Experts of a small language model: 10 layers, a variant of Adam for the experts.
Below are experts of layer 4 (counted from 0) of a mixture-of-experts language model. Rows are named router (the router's row for the expert), gate (a neuron's input weights, with its number), up (a neuron's input weights, with its number) and show model dimensions 0-255. Each number is 128 + 24 x the weight over its row's rms, rounded and kept within 0 to 255.
After each expert's rows: "mostly gets" lists some tokens that are sent to it at least half of the time; "gets" lists some tokens that make up at least twice as much of what it gets as of all text. This comes from a sample of Wikipedia text that the model never trained on. Tokens count by the router's weight.

# expert 11
router [106 129  88  89 133  94 102 126 103 142 145 113 125 108 137 149 128 147 129 152 118  92 113 129 134 100 155 132 127 135  98 116 150  98 121 133 137  86 107 118 121 123 133 138 145 110 120 157  88 123 159 140 158 103 120 134 175  90 116 115 121 141  99 150 182 140 124  95 165  91 112 128  93 119 122 148 135 144 132 153 154 105 141 132 132 114 139 139 142 138 111 142 151 140 131  89 109 170 146 134 161  90 123 162 130 113 167 133 110 151 193 145 160 122 116 139 173 128 114 126 102 132 112 131 171  97 103 144 140 100 150 135 177 148 119  87 104 133 163 123  84 119 109 112 109 134  94 145 115 140 111 122 139  90 163 104  90 155 192 110 132 145 144 136 110 171 121  84 113 164 151 140  90 147 164 118  94 135  91  88 136 146 167 159 113 133 131 132  85 141 129 155 111 109 149 134 167 174 194 156  94 133 138 128  99 150 180 135 154 112 125 127 123  71 155 108 111 115  91 163 113 160 129  97 136 122 125 130 152  86 135 130 129 120 133 130 146 137  92 128 176 125 134 118  99 166 109 124 114 105 105 111 162 139  95 112]
gate3 [146 120  91 115 116 127  92 169 110 116 136  83 129 158 122 188  79 123 126 130  86 147 127 115  94 126 157 118 164 129 153 151 106 152 104 127  72 164 127 126 149 124 148 122 116 140 142 184 123 126 121 121 139  65 170 149 113 114 158 154 133  95 150 163 153 130 132 157 114 125  96 122 156  64 141  96 104 134 137 112 134 164 120 138 143 125  81  95 153 163 114 139  85 154 145 109 158 107 126 158 126 101 131 170 131 149 128 151 163 119 155 108 134 176 100 111 100  79 106 129  89 142  92 182 155 174  83  92 142  90  96 156  76 144 113 139 106 154  78 139 141 128 135 118 137  89 120 134 133 128 152 140 146 127 116 171 143 113 103 105 132 152 119 117 132 141 151 163 105 137 161 158 133 137 110 154 118 120 151 148 129 109 137 163 107 134 135 148 112 139 132 162 111 125 147 113 138 144 113 128 122 178 120 101 131 152 164 145 141 136 132 138 122 106 133 150 135 129 116 147 122 110 119 106  91 139 155 122 112 140 152 121 160 169 134  93 122 106  94 121 116 130 110 120 119 115 163  99 141 102 144 182 100 151 134 100]
up3 [108 112 147 138  99 120  91 148 182 125 151 149 104  90  56 111 130 122 133 142 102 161 186 132 146 140 149 104 110 148 117 148  99 149 115 149 111 116 146 110 108 142  89 143 145 123 149 122  75 168  85  65 129 128 150 128 119 142 112 120 160  96 148 159 144 179 104 108  95  62 128 135  90 146 141 129 116 159 115 119 156 104  94  98 151  55 122 136 141 126 115 127 125 114 143 159 147 128 113 147 117 129 117 156 126 154 102 126 140 140  90 144 131 125 125 151 115 116 142 109 109 113 115 129 122 108 125 148  74 114 153 142 127 105 124 118 136 144 150 125 113 141 113 101 143 160 141 124 120 113 114 166 101 159 130 130 135 114 129  98 133 100 154 120 133 121 129 131 127 153 124  94 132 120 146 111  87 138 109 141 150 120 106 131 126  83 159 133 109 131 152 172 133 120 119 103 169 135 128 107 109 107 137 136 169 193 133 157 146  89 126 128  68 166 114 101 148 120 166 116  82 142 145 157 133 127 115 141 116 144 106  95 106 134 184 155  95 140 108 170 154 135 108 102 108 137 104 135 173 145 179 148 134 119 129  76]
mostly gets: " Preceded", " UTC", "Scientific", " Stadium", " Siege", " Center"
gets: "-", " |", "\n", " of", ":", " in"

# expert 5
router [ 92 123  92 104 155  82  76 116 110 162 152  97 121  95 117 126 149 148 128 149  87 112 106 120 122  98 130 135 136 127  94  99 160  80 110 128 131 122 108 116 130  99 132 156 191 104  94 162 110 113 157 133 134 128 126 106 134  93 133 101 130 128  87 129 166 113 156 107 158 107 123 159  89 126 124 122 143 155 170 193 179 115 155 140 166 101 141 113 135 148 104 142 143 137 121 113 107 158 132 117 157 128 124 168 133 123 143 117 115 133 167 136 162 118 134 137 165 126 112  97  83 132 108 112 161  81  93 136 168  98 162 144 121 123 136  96 127 156 147 119 107 146 124 125 142 148  83 123 114 120 129 118 119 108 172  82  90 140 155 102 127 146 118 147 117 156 129 112 100 143 143 160 118 141 162 128 105 114 112 110 143 172 182 156 120 140 107 139 103 136 132 162  95 122 161 141 125 153 160 150 108 139 150 137  98 156 147 155 169  70 128 105 156  81 143 135 148 112 109 144 125 142 135 102 171  98 131 133 145  90 158 140 122 147 143 150 152 178 110 142 154 115 126  99 130 135 101 152 132  82 114 133 162 134 103 141]
gate3 [137 146 109 112 122 131 110 160 116 138 149  89 139 128  80 193 174 134 131 145 103 140 148 113 124 153 108 115 182 146 162 143 171 143 119 108  77 164 126 128 146 100 128 112 101  95 110 157 129 102  98 141 136  76 145 178 131 139 110 153 104 122 128 169 158 136 133 108 145 140  81 113 173 101 113 135 108  98 117 120 123 163 135 140 130 105 122 134 161 162 110 105  79 171 145 117 147 101 163 160 138 117 160 108 125 162 148 139 129 132 151 119 122 119 111 108 130 127 116 104 109 177 112 177 120 182 105 132 122  48 110 149 110 120  93 165 126 153 102  99 154 130 115 108 146  91 126 157 128 114 118 127 144 123  99 116 140  92 142  92 114 156 114 168 142 111 115 169 122 105  91 184 124 149 131 117 103 112 171 176 132  92 124 124 100 135 103 122 115  93 150 153 113 134 149 139 132 133 104 122 133 141 172 160 110 127 161 116 123 138 118 154 124 117 137 135 133 167 158 146 107 160 140 125 139 122 167 125 156 152 136 143 160 137 111 146 142 108 109 109 130 136 117 111 116  91 149 127 127 117 152 158 124 180  91  98]
up3 [ 92 100 112 116 117 128 114 132 150 141 157 163 126 138  70 130 136 133 141 150 150 164 161 125 162 154 108 122 131 142 128 131  96 131 113 119 148 141 125 111 146 120  89 117 134 115 135  72  76 161  79  78 115 134 132 144 126 142 118 158 143  80 142 114 131 127 126 124 101  83 100 145  78 114 112 137 153 172 130 111 107 145 104 132 139  78 118 135 151 143  74 101  94  90 133 142 144 140 115 113  84 138 155 115 132 134 114 124 162 161  84 121 127  68 160 115 115 115 173 118 115 157  63 114 156 109 149 140 145 107 143 130  92  85 133 107 143  87 169 141 155 133 111 122 160 147 126 139 130 109 119 152  82 141 139 145 137  53 149 110 133  87 105 112 117 138 139 125 140 144 145 126 137 143 145 126  74 125 123 134 147 135 110 158 105  96 137  99  99 127 148 148 148 138 169  81 133 137 115 114 117 114 162  94 131 181 146 134 158  86 136 133  90 122  92 104 149 128 174 147 127 112 134 134 155 128 133 131 142 161 146 114 137 134 167 155 129 168 111 151 140 122 147 146 133 133 120 143 140 135 144 122 185 132 123  91]
mostly gets: "ologist", " Kong", " Y", " Health", " Tamil", " ENG"
gets: " was", " he", " were", "'s", " she", " 19"

# expert 1
router [ 80 100 118 127 117 103 100 129 119 158 144  95 133 113 100 117 138 145 125 147 131  90 121 139 131  90 135 119 152 173  73 107 143 101 102 144 145 140 135  92 133  76 153 144 163 122 135 158 118  92 165 131 182 141 149 101 148 119 123 110 118 134  75 114 173 120 148 103 147 105 111 148 111 112 126 115 135 157 170 128 161 101 134 106 141  98 144 146 133 140 155 121 158 134  99 106 103 134 144 102 129 128 137 142 119 112 174 101 116 154 127 147 127 144 127 112 138  97  61 100 118 106  90 121 164  97 157 138 131 102 125 128 165 116 119 107 101 133 136 105 103 138  86  96 161 151 126 150 111 139 131 127 119 114 169 104 108 153 147 130 151 140  87 166  96 155  89 118 112 137 136 136 122 121 136 129 102 145 111 137 156 193 145 135 137 120 108 157 152 119 141 141  73  79 139 110 128 144 129 148 112 112 142 146  90 158 167 189 178  84 136 104 136 115 116 131 104 122 137 155  90 128 111 100 149 143 107 121 152  81 159  97 118 170 144 121 136 169 125 153 150 130  89 123 103 154 124 141 149  93 154 129 148 151 112 173]
gate4 [ 87 119  77 142 146 125 118  90 141 158 115 129 127 106 157 155  89 126 131  67 169 151 145 139 127 179 146 184 100  79 164 115 139 125 115 121 115 141 125 154 119 145 131 115 152 124 137 140 141 130 139 166 103 137 138 113 111 147 156 102 131 101 137  82 122 110 130 109 140 127 131 132 110 108 138 113 190 120 129 124 118 124 123 106 127 124 126 148 143 124 133 132 128 108 130 104 104 105 120  87 110 176 104 141 114 146 113  96  94 106 129 104 151 156 113 162 176 136 139 127 146  66 119 132  96 107 159 140  95 153 132 136 135 177 157  99 111 128 107 141 174 165 151 107 128 138 128 112 137 125 110  83  96 124 104 126  98 120 142 124 157 103 118 120 120 151  91 174  87 148 117 168 174  96  80 164 131 144 122 120 119 129 148 127 132 117 124 159 128 106 156 133 165  99 135 101 141 135 139 142 122 161 130 137 179 131 165 190 137 109  73 103 147  98  70 118 116 139 203 123 118 107 144 145 116 118 150 180 136 120 147 138 107 129 110 151 102 149 130 129 155 167 141 105 141 124 112 106 136 147 138 133 118 161  89 131]
up4 [123 121 144 127 137 138 114 158 116 167 150 157 130 143 116 155 155 160 109 146 119 118 174 143 142 127 138 155 112 161 118 154 145 117 139  92 153 151 139 129 182 159 129 128  81 119 101 112 151 107 101 131 122 128 146 137 119 111 110 152 116 140 141 141 145 157 129 160 113 144 134 116 151 113 147 120 132 135 129 119 102 162 163 121 123 121 147 126 166 156 122 173  96  91 102 103 152 128 158 161 123  99 115  89 132  64 117 142 144  82  97 123 122 113 123 109 142 126 116 137 100 144 137 106 152 135 139 123 142  79 135 158 148 143 146 131 166 120 101 137 163 123 102 116 130 124 113 148 147  85 211 110 129 109 104 144 165 181 129 104 133  83 114  91  81 134 124 127 174  79  90 156 129 113 109  88 135 103  92 134 143 133 127 139 132 152 155  96 180 118  94 134 108 128 131 136  95 114 105 135 121 130  77 106  99 183 156 143  94 148 133 128 117 163 170  99 109 161 119 153 104 149 103 158 117 123  99 131 138 145 185 125 108 150  79 131 150  90 137 135 130 137 109 138  75 115 146 144 145 118 114 122 116  89 166 151]
mostly gets: " out", " up", " well", " home", " down", " back"
gets: " up", " out", " 0", " it", " back", " home"

# expert 15
router [ 94 119  93 106 155  84  77 123 112 162 151  96 119  88 117 126 154 151 131 149  90 108 106 125 121 105 134 137 140 128  90  94 160  78 113 131 127 121 116 118 129  99 133 154 194  99  93 162 111 116 156 129 139 126 124 112 139  95 134 106 131 131  87 127 163 117 160 107 166 105 125 154  87 124 123 128 137 152 168 192 179 116 159 142 165 103 141 119 131 154 104 147 144 139 118 111 105 160 134 120 151 123 125 165 132 125 142 125 117 137 167 142 161 122 132 140 165 133 110 103  83 130 105 113 163  86  94 131 167 103 160 148 126 125 135  98 120 162 147 118 106 145 122 121 146 146  89 118 116 117 130 111 121 110 168  80  92 144 158  99 123 153 116 146 113 164 130 116 107 150 142 166 123 143 162 130 109 111 110 112 143 167 188 147 121 131 106 137 105 132 136 165  93 121 160 140 126 155 159 152 109 137 151 135  99 163 150 151 170  72 129 105 157  84 144 134 152 119 110 141 124 140 138  97 176 105 133 134 148  96 158 145 127 152 137 150 149 169 109 140 163 114 128 102 132 133 106 157 128  82 113 126 155 131 104 146]
gate2 [120 124  94  69 157 162 110 119  78 160 122 119 170 117 103  88 136 108 134 180 101 127 126 148 124 106 142 130  87 161 111  97 118 143 103 139 125 158 150 113 139 100  92 139 130 133 116 157 132  78 142 121 125 130 186 144 141 125  88 110 133 117 101 122 102 175  92  74 135 145 159 133 105 115 147 126 179 108 120 113 105 138 124 133 156 108 106  52 110 138 127  94 130 124  84  92 120 121 105 150 136  91 134 146 112 140 166 167 128  88 110 146 143 150 168 135 141 103 125 133 115 189 158 128 126 106  77 169 130 117 153 130 114 141 160 114 122 114 146  98  98 152 123 104 131 145 143 123 154  88 150  98 166 116 111 165 149 137 182 129  92  98 131 115 125 110  80 145 134  85  97 156  78 133 165 123 179 126 101 141 143 136 156 151 114 101 134 136  78 114  95 132 142 139 121 149 166 136 149 136 101 133 120 144 148 155 158 124 148 120 122 159 116 142 144 140 114 104 104 128 154 153 111 155 117 147 125 125 135 156 129 131 117 141 153 177 140  84 123 140 133 143 134 147 114 119 126 129 112 122 144 142 100 114 106 135]
up2 [176 145 117  66 143 178 185 127 134 118 108 147 107  98 126 124 158 131 121 141 110 106 131  85 137 176 126 107  87  92 130 124 172 141 129  91 117 163 133 109 127 111 126  98 159 170 114 147 121 120 158  92 107 107 138 105 139 120 146 124 130 151 123  99  85 103 151 129 168 166  88 126 139 107 147 124 155 127  94 114  99 118 153 167  88 141  94 115 155 126 147 149 130  99 109 136 151 165 103 107 131 137  87 133 111 144  96 173  96 121 108 164 107 134 128  97 117 149  84 130 161 127 106 145 104  89 163 174 158 135 107 145 142 111 163 125 112 112  96  99 125 124 141 110 134 120 100 117 155 111 137 140  89 140 157 143 118 101 104 105 143 108 114 147 139 159 120 118 136 117 139 116 154 120 142 142 167  87 103 171 126 119 132 147 122 119 183 129 150 108 114 117 134 117 121 109 104 124 104 133 147 169 157 108 130 180 121 107 165 166 127  92 139 106  96 148 106 129 103  89  95 139 152  95  90 129 138 111 152 144 130 103 150  92 120 169 127 130 125 131 130  96 121 161 142 100 155 137 123 109 153 170 121 123 109  63]
mostly gets: " Singh", " Arthropoda", " Tim", " Junior", " Alberta", " Cam"
gets: " a", " 1", " 2", " and", " 3", " 8"

# expert 4
router [110 113  82 121 171  98 122 109 100 147  77 145 120 131 123 102 128 174 125 131 120 158 129 116 155 140 139 130 137 160 139  79 117 124 137 140  86 120 139 139 115 115 116 173 144 142 103 151  90 143 144 137 129  97 135 143 103 113 116 114 123 151 137 112 136 110 153 125 149 126 151 141 115  88 148 100 165 126 146 182 141 126 156 167 142 108  95 122 144 154 124 101 139 154 123 123 109 123 136  86 158  74 126  97 145  96 150 119  70 158 165 121 162 154 147  94 170 113  94 120 121 125 127  87 122 106 146 108 161 120 140 178 114 168 180 116 142 124 124 100 137 149 115 115 147 112  89 115 134  78 140 128 109  89 134 102 104 143 103 139 157 134 140 140  56 122 114 124 108 142  69 126 107 108 119  85 161 144  85  87 105 138 156 150 131 100 118 129 103 125 122 151 103 116 114 158 115 162 118 118 132 120 139 151 110 144 145 158 153 115 107 118 110 129 135 147 156 131 185 109 122 127 153 154 164 103  98 158 127  93 148 137 130 154 122 106 166 157 143 116 145 126 135 127 151 180  89 171 142  90 101 110  88 120 126 105]
gate2 [ 93 127  84  85 109 139 138 192 125 186 114 100 184 124 114 125 124 109 119 146 129 111 127 173  77 165 160 111 116 148 102 105 173 146 108 161 126 164 123 101 118 119 105 181 129 159 162 147 133 103 127 133 112 142 131 111 112 138 120  84 127 160 124 114 100 157 117 100 137 105 146 115 108  74 188  93 159 146 147 125 155 145 123 133 145 115 117  79 110 153 104 124 138 114 113 100 125 132 127 149 156  93 132 132 114 125 128 119 133  91 129 125 189 144 121 134 129 105 106  93 104 131 117 161 143 114 120  94 134 106 123 156 133 146 123 106 139  84 134 139  87 141 110 150 154  77 127 101 129 108 126 120  91 114 131 139 141 121 150 125 119 125 119 106 127 163 107 108 104 133  70 151  93 140 149 176 138 144 140 178 115 128 120 141  99 127 109 138  69 110 108 133 139  96 113 150 131 130 149 155 114 120 120 137 135 144 143 136 158 127 126 161 164 101 137 150  83 104 110 160 142 161 109 162 116 114 174 133 155 128 135 128 113 163 170 167 119 126  84 176 148 102  97 122 151  89 119 137 113 127 138 147 123 142  92 110]
up2 [135 182 106 119 115 148 143 133 167 132  97 170 107 103 100 118 119 122 113 149 136  99 164 108  93 154 132 102 115 107 149 108 155 141 112  61  82 135 110 120 120 128 137 136 131 166 136 158 106 129 150  95 126 138 139  95 101 152 134 128 145 166 121 132  94 146 119 133 155 119 112 101 129 114 172  95 144 150 108 124 114 127 135 145 129 132 102 104 153 109 136 146 154 137 109 147 132 136 160 102  94 143 107 120 129 135  90 181 125 140 115 148 115 153 145  88 106 117 129 120 148 127 112 137 149 121 142 173 184 122 125 116 134 105 156 132  65 117 125 112 129 132 117  61 129 120  90 120 154  99 164 153  64 134 150 173 144 115 132 137 138 130 117 125 131 155 129 151 119 120 148 140 123 161 140 145 142 114 112 157 134  86 128 157 115 139 187  96 128 130 108 125 126 132 124 104 132 144  97 102 141 139 120 170 144 147 124 119 148 153  94  94 134  62  93 115 112 114 129  83  99 145 167 134  79 123 164  80 166 125 103 107 160 116  99 163 130 105 146  98 128  98  76 180 111 101 115 143  96 128 156 149 120 147 111  92]
mostly gets: "See", " born", "|---|---|---|---|---|", "|---|---|---|---|", " Born", " List"
gets: ")", "N", "born", " /", " born", " Born"

# expert 0
router [107 118  99  81 157  84  69 110 120 161 143  95 118  90  91 117 144 149 123 164  75 101 132 141 106 102 145 120 128 136  94  98 157 106 122 110 128  98  91 123 142 125 128 125 186 119  98 144 113  87 170 136 147 122 129 127 138 114 110 117 113 104  89 132 186 108 156 113 156 127 113 158 103  88 145  96 127 144 138 176 167 125 170 149 165 104 127 140 157 121 111 136 143 132 106  99  99 123 146 111 155 126 114 139 137 104 141 120 102 107 165 148 137  99 107 111 163 139 100  98 108 111 114 131 181  70  81 141 135  90 164 128 130 143 117  96 103 124 146 148 124 157 117 113 168 148 105 107 101 112 138 122  85  93 171 101 127 151 165 116 129 160 108 146 122 187  99 139 121 152 137 143 117 145 142 162  88 119 139 131 131 171 173 166 118 143 128 129 115 140 129 156 121 129 168 130 150 146 127 185 109 155 124 128 109 136 157 149 169  77 112 110 149 116 123 127 146 123  98 143 123 148 121 110 182 121 128 127 150 106 127 127 148 126 119 129 137 163 101 142 170 117 118  91 146 133 117 120 129 105 133 138 142 133 105 121]
gate1 [ 58 141 153 122 127 119 127 140 174 164 135  64 129 127 121 132 147 121 191 127 175 129  92  97 134  94 129 158 110 134 104 167 149 133 127 128 160 158 127 109  84 159  89 121 123 134 138 130 109  85 155 159 157 122 174 168 158 132 132 120 102 118  90 132 116 151 144 154 133  86 149 113 125 163 136 175 101 190 107 133 130 148 121  89 156 120 149 128 115 125 121 135 102 119 144 137 126 152 117 121 114 126  99 127 132 113 122 150 137 119 188 109 124 120 123 139 104  99 146 124 129 108 147 141 121 131 126 117 127 144 115 128 133  82 167 103 121  90 116  88 141 178 105 147 155  97 124 128 149 116 104 138 114 115 175 143 133  92  91 149 129 134 127 104 155  76 131 113  98 128 119 149 166 154 129  93  89 126  99 140 164 131 119 162 164 115  78 193 126 123 119 156 157 119 101 133 125 170 142 165 129 146 172 154 104 131 121 129 150  91 117 133 134 137 126 151 171 116 123 153 121  86 143 129  95 132 169 126 114 143 143 130 112  96 145  90  99 147 103 135 161 121 116  84 126 160 144 128 128 135 124 110 137 105 155  99]
up1 [143 144 133 140 118 165  97 146 114 147 128 146  93  86  98 117  86 112 109 110 134 131 128 152 110  87 178 154 132 162  86 128 110 128 135 138 123 114 161 102 179 164 146 133 106 111 153 135  99 125  84 101 102 125 142 114 108 166 125 148 110  94 151 130 130 117 114 144 152 177 151 105 120 105 143 109 134 105 132 164 150 109 149 151 127 144 126 173 156 112 104 126  96 146 113 104 112 143 132 120 118 150 127 128 153 145 129 145 149 126  89 164 147 133 146 123 115 102 109 127 114 129 106 128  83 159 122 100 153 109  84 159 140  61 141 132 124 108 158 141 168  84 134 108 162  96 142 144 146 123 114  66 136 158 119  87 122 131 131 161 116 131  79 137 115 184 131 144 141 111 125 136 116 110 105 141 122 174 165 136 152 142 136 144  67 140 118 118 132  99 129 143  93 142 114  98 162  86 141 137 110 113 120 129  79 141 117 171 149 158 128 137  92 106 138 124 136 149 125 107 101 181 157 173  99 174 168 121 128 123 106 103 122 175 122 119  87 122  68 138 137 112 146  87 120 160 116 126 113 122 136 128  96 142 138 134]
mostly gets: " half", " part", " coast", " latter", " Bu", " northern"
gets: " of", " the", " part", " that", " end", "0"

# expert 14
router [101 131 109 101 125 113  72 161 134 128 143 113 136  82 150 137 179 131 113 141  59 121 134 118 118 150 167 133 144 102 123  82 158  47  73 144 111 119 112 117 125  96  98 158 177 126 128 138 118  93 156 147 142 108 137 110 161 153 101 116 130 123 100 118 173 102 133 133 152 119 119 143  93  85 149  68 161 113  91 133 140 117 179 163 149 128 104 122 148 155 116 144 123 169 145 103 129 143 149 114 139 111 132 140 170 127 127 131 120 133 152 125 161 107 132 122 121 149  99 102 120 118 102 113 137 109 128 138 126 106 158 134 189 115 156 131 159 132 133 160 107 144 110 125 101 135 102 138 144 104 128 138  99 109 160 112  88 117 124 143 109 160 107 140 111 140 124 129 144 147 153 159 112 142 112 129 122  83 125  80 144 123 166 175 119 116 132 116 122 171 125 141 114  84 157 146 122 155 123 162 104 149 167 124 111 156 169 139 139  95 115  95 144 126 142 131 142 109 111 169  92 103 144 132 131  90 105 165 145 131 172 157 127 116 143 129 128 164 120 124 173 111 134 136 101 135  83 147 137  93 125 165 176 135 113 127]
gate3 [125 132 123 111 117 160 124 156 138  95 162 108 173 133 148 155 149 135 129 111  95 108 111 107 132 167 107 121 137 116 159 134 128 134 114 102  84 150 126 154 154 129 154 126 143 139 142 131 115 100 156 134 163  77 109 149 107 127 141 130 134  96 132 145 108 110 112 101 184 133  68 114 137  40 169  94  64 115 155 121 128 112 138 175 145 127  88  89 127 108 101 122  70 146 156 111 149 102 158 123 104 134 127 135 130 146 161 125 121 104 155 127  94 149 100 172 187 143 104 136  90 101 125 165 155 154 123 156 109  98  81 113  90 123  66 148 117 137  91 123 130 123  89 161 172 120 134 150 149 105 123 136 151 125 112 169 161 139 106 100 134 161 125 151 162 180 123 142 124 108  83 135 116 119 120 142  93 106 148 162 145 136 124 143 115 138 139 123 140 116 154 144 110 144 133 150 123 123 124 137 134 162 137  99 143 153 119 140 124 139 101 140  82 150 155 157  88 154 115 153 146 108 134 143 124  71 123 156 128 120 151 119 149 141 103 146 142 139 128 134 131 112 148 143 137 130 130 139 181 119 134 156 141 157 125 121]
up3 [119 124  98 149 133  95  75 147 174 154 153 154  96  73  77 102 152 111 127 141 133 128 137 136 161 157 173 160 150 131 138  95 141 118 131 107 161  77 176 123 141 118 129 139 143  93 151 128 101 185 103  96 112 131 128 121 130 127 133 135 118 127 123 121 151 123 125 134 113 122  87 120  64 151  98 122 112 157 159 109 117 119 105 159 111  89 121 151 123 128 105 142 121  74 147 128 152 121 121 135  75 157 166 125 135  98 128 165 153 126  96 187 134  81 145 104 134 125 153 125 115 126 141  78 144 101 158 118  81  99 129 147 123  95 175 108 108 115 173 123 134 138 157 127 101 154 111 136 117 105 134 155 144 152  98 105 118  92 126 107 125 156 134  99 155 175 101 134 104 151 123  94 178 124 112 136 104 139 119 136 146 126 144 122 129  80 142  88  91 115 154 160 143 111 127  92 104 124 127  96 116 117 106 111 120 163 127 148 127 121 152 155 102 120 105 137 120  98 145 123 150 171 151 124 111 123 118 125 126 159 105  91 149 128 154 149 113 162 107 174 172 121 131 134 104 134 123 108 155 154 158 128 120 140 167 116]
mostly gets: "’", "'", "',", "achy", " remained", "â"
gets: "–", "'", "s", "'s", "z", "’"

# expert 13
router [103 111 134 106 182 120  80 150 132 178 148  97 122 122 117 148 151 141 117 161  93 109 135 106 130 127 143 100 116 161  99  75 155  82 121 116 146 109 107 105 132 112  97 130 151 102 112 140 161  81 149 133 121 120 124 130 151  95 166 103 110 128 126 150 142 129 123 129 112 134 133 157 107 119 143 107 158 107 131 165 161 111 132 114 149  98 101 107 147 127 104 133 142 161 116  76 116 154 135 137 153 132 126 155 144 116 156 107 129 158 146 114 156 132 154 113 135 142 103  92 139 157 118 144 179  84 115 143 155  89 164 153 121 149 112 109 113 154 147 101  96 150  83 149 168 129  90  98 150 123 140 124 118  92 165 113  75 128 160 141 112 152 126 147 127 144 119 129 131 164 142 147 114 143 128  94 158 123  95 131 132 142 152 154 133 103 100 114 115 114 131 158  93 122 165 153 139 162 138 139 132  77 147 144  84 147 105 156 186  66 106 128 111 140 130 158 122 126 115 184 107 170 109  91 152 106 107 140 130  98 157 100 165 146 113 147 128 126 109 134 143 106 105 104  95 136  90 152 149 107 157 126 179 145  95 124]
gate1 [116 144 141 150 135 112 139 131 112 128 103 123 132 128 132 153 126 113 145 102 106 158  86 126 114 109 135 161 119 108 106 155 109 112 133 137 145 162 120 133  75 121  87 116 143  89 120 154 119 109 136 152 135  94 151 156 143 138 114 166 141 137  99 136 151 163 110 140 156 113 194  60 103 165 128 129  88 169 146  93 171 142 118 113 121 121 158 116 131 131 118 150 119 123 137 109 119 107 123 130 131  94  77 110 147 122 148 137 136  93 140 150 107 156 136 108 120 113 146 136  82 109 127 105 141 113 136 107 149 127 122 151 156 137 150  85 118 138  92 133 184 175 123 123 156  65 125 139 137 134 132 148 153 141 131 150 114  97  93 130 122 111 128 146 150 123  64 100  62 110 146 139 151 161 133  81 117 130 110 150 147 156 140 188 101 165 122 145 135 138 154 150 107 148 107  99 157 156 133 168  91 169 136 136 118 151 134 111 188 119  88 149 132 148 120 117 112 124 122  98 115 132 141 143 103 148 155 144 125 144 143 107 141  83 141 119 121 190 179 118 157 124 115 122  99 162 109 160 158 126 137 130  98 116 133  78]
up1 [124 113 134 143  84  98 112  96 124 100 105 163 107 118 128 157 121 128 104  85 130  92 163 161 156  92 147 142 133 145 150 143 134 133 144  70  98 112 139 139 132 151 144  93 133 115 142 144  77 114 115 100 123 127 150 124 109 171 127 138 144 127 150 135 118 135 146 206 124  96 147 154 129 126 155  89 108 103 131 145 138 118 172 110 145 179 148 146 135 106 130 143 114 137 143 109 135  77 135 138 134 134 112 125 125 142 129 136 118  84 128 179 170 119 120 116 155 104 152 123 125 121 120 107 129 153 140 141 164 123  77 170 132 123 142 143  82 138 130 163 170 112 135 133 134 152 128 105 136 102 161 105 158 162 116  77 129 147 112 156 134 156  65 130 110 143 158  82 129 122 156 139  55 148 128 136 129 124 143  95 165 122 124 132  88 139 120 127 101 117 116 143 110 153  94  94 171 117 124 138 174 155  95 116 105 136 105 156 160  93 127 111  97  89 169 119 115 131 101 132 126 102 143 123  70 177 105 129 139 155  93 142 107  93  89 130 115 148 108 145 146 115 148 120 112  92 120 170 109 122 121 115 109 130 118 124]
mostly gets: " by", " for", " from", " after", " during", " with"
gets: " by", " for", " from", " with", " in", " as"

# expert 6
router [ 75  98 118 118 165  90  74 108 109 159 165  89 135  85 113 131 137 142 138 152  93  97  96 122 142 111 157 100 152 117 126  97 140  91  84 127 121 118 128 100 116 112 119 132 163  87 116 166 122  90 142 146 138  95 118 122 143 122 127  88 100 130 136 133 164 122 155 107 173 111 105 146  80 120 126 159 153 132 153 191 140 108 152 143 141 107 123  97 160 136  96 149 133 148 130 139 123 149 137 114 138 126 137 170 133 103 147 122 134 133 162 156 158 105 135 128 171 135  73 102  97 113 105  99 147  83  89 132 151 119 139 153 132 110 112  99 137 154 126 110  88 167 129 112 151 144 106 105 105  89 147 101  86 104 134  88  82 134 134 109 158 142  93 150 129 160 140 131 133 152 148 158 126 141 149 111 118 129  98  98 131 182 158 157 100 124 132 140 131 122 130 161 108 123 164 136 131 144 128 140 135  92 145 142 107 150 118 146 180  77 110 127 155  94 145 110 121 140 106 176 138 157 117 104 163  77 118 138 131  98 165 121 127 166 132 150 131 161 102 142 168 114 124 116 123 136 117 134 122 108 106 152 165 122 119 151]
gate0 [129 160 144  91 113 144 126 137 137 118 122 124 108 118 112 178  81 140 125 100 132 135 105 103 156 126 115 112 149  93 144 140 151 136 125 107 117 130  86  95 104 135 142 142 121 121  94 119 151 107 135  70 118 134  79 113 137  96 121 113 140 107 132  90 125 162 117 153 114 109 104 197 135 152 172 146  83 121 163 142 111 147 155 152  96 124  85  95  83  90 139 151 167 122 152 116 106 104 184  73 129 135 119 177  90 137 149 124  89 124 118 139 132  99 113 131  97 122  93  91 154 127 136 150 146 133 103 123 122 115 139 145 131 123 106 126  89 147 133 151 191 134 150  77 102 115  91 136  91  85 128  96 128 146 118 124 125 120 111 166 127 151 140 109 136 135 125 170 143 158 124 130 137 110 132 116 104 110 105 151 144 146 173 113  79 116 139 135 125 140  92 127 121  82 141  69 121 188 150 119 121 122 150 140 139 143 130 134 130 150 159 163 123 137  85  96 131 140 158 154 115 125 123 136 109 165 112 156 110  98 139 129 126 124 109 135 152 163 124 172 199 153 138 129 135 109 110 122 144 132 119 114 109 141 101  99]
up0 [141 128 101  92 149  90  98 145  86 138 110 166 126  91  83 110 127 155  98 105 139 135 152  95  88 101 127 107 107 109 143 112 117 146 113 103 166 108 114 110 169 132  99 125 145 122 152 130  93 141 110 160 167 116 146 117 120 132 147 101  99 100 146 122 126 170 155 120 129 184 127 138 163 145 121 153 128 148 128 164  64 128 107 145 151 141  71 145 144 152 159 127 140 119 126 110 120 137 201 142 120 114 152 150 109 125 115 107  95 147 165 166 100 117 156 161 135 134 104 109 147 116 152 153 126 131 174 132 129 141 113  86 102 149 103 126 177 151 118 137 100 141 129 127 168 131  84 137 152 115 138 155 145 118 128 140 167  85 138 101 125 101 129 142 128 140 138 134 121  92 131 128  98 115 111 139 128 166 117 127 154 118 100 119 140 118 102 201 175 125 121 133 111 142 168 163 134 143 105  86  80 133 142 134 149 143 159  96 115 120 156 124 131 147 106 128 135 103 152 132 158  81 151 122 159 116 164 125  96 126 116 126 172 120 147 158 130 121  95 152  85 116 103  94 111 108 149  88 117 113 140 171 141 148 138 154]
mostly gets: " to", " than", " or", " Qu", " would", " To"
gets: " to", " or", " and", " than", "–", "\""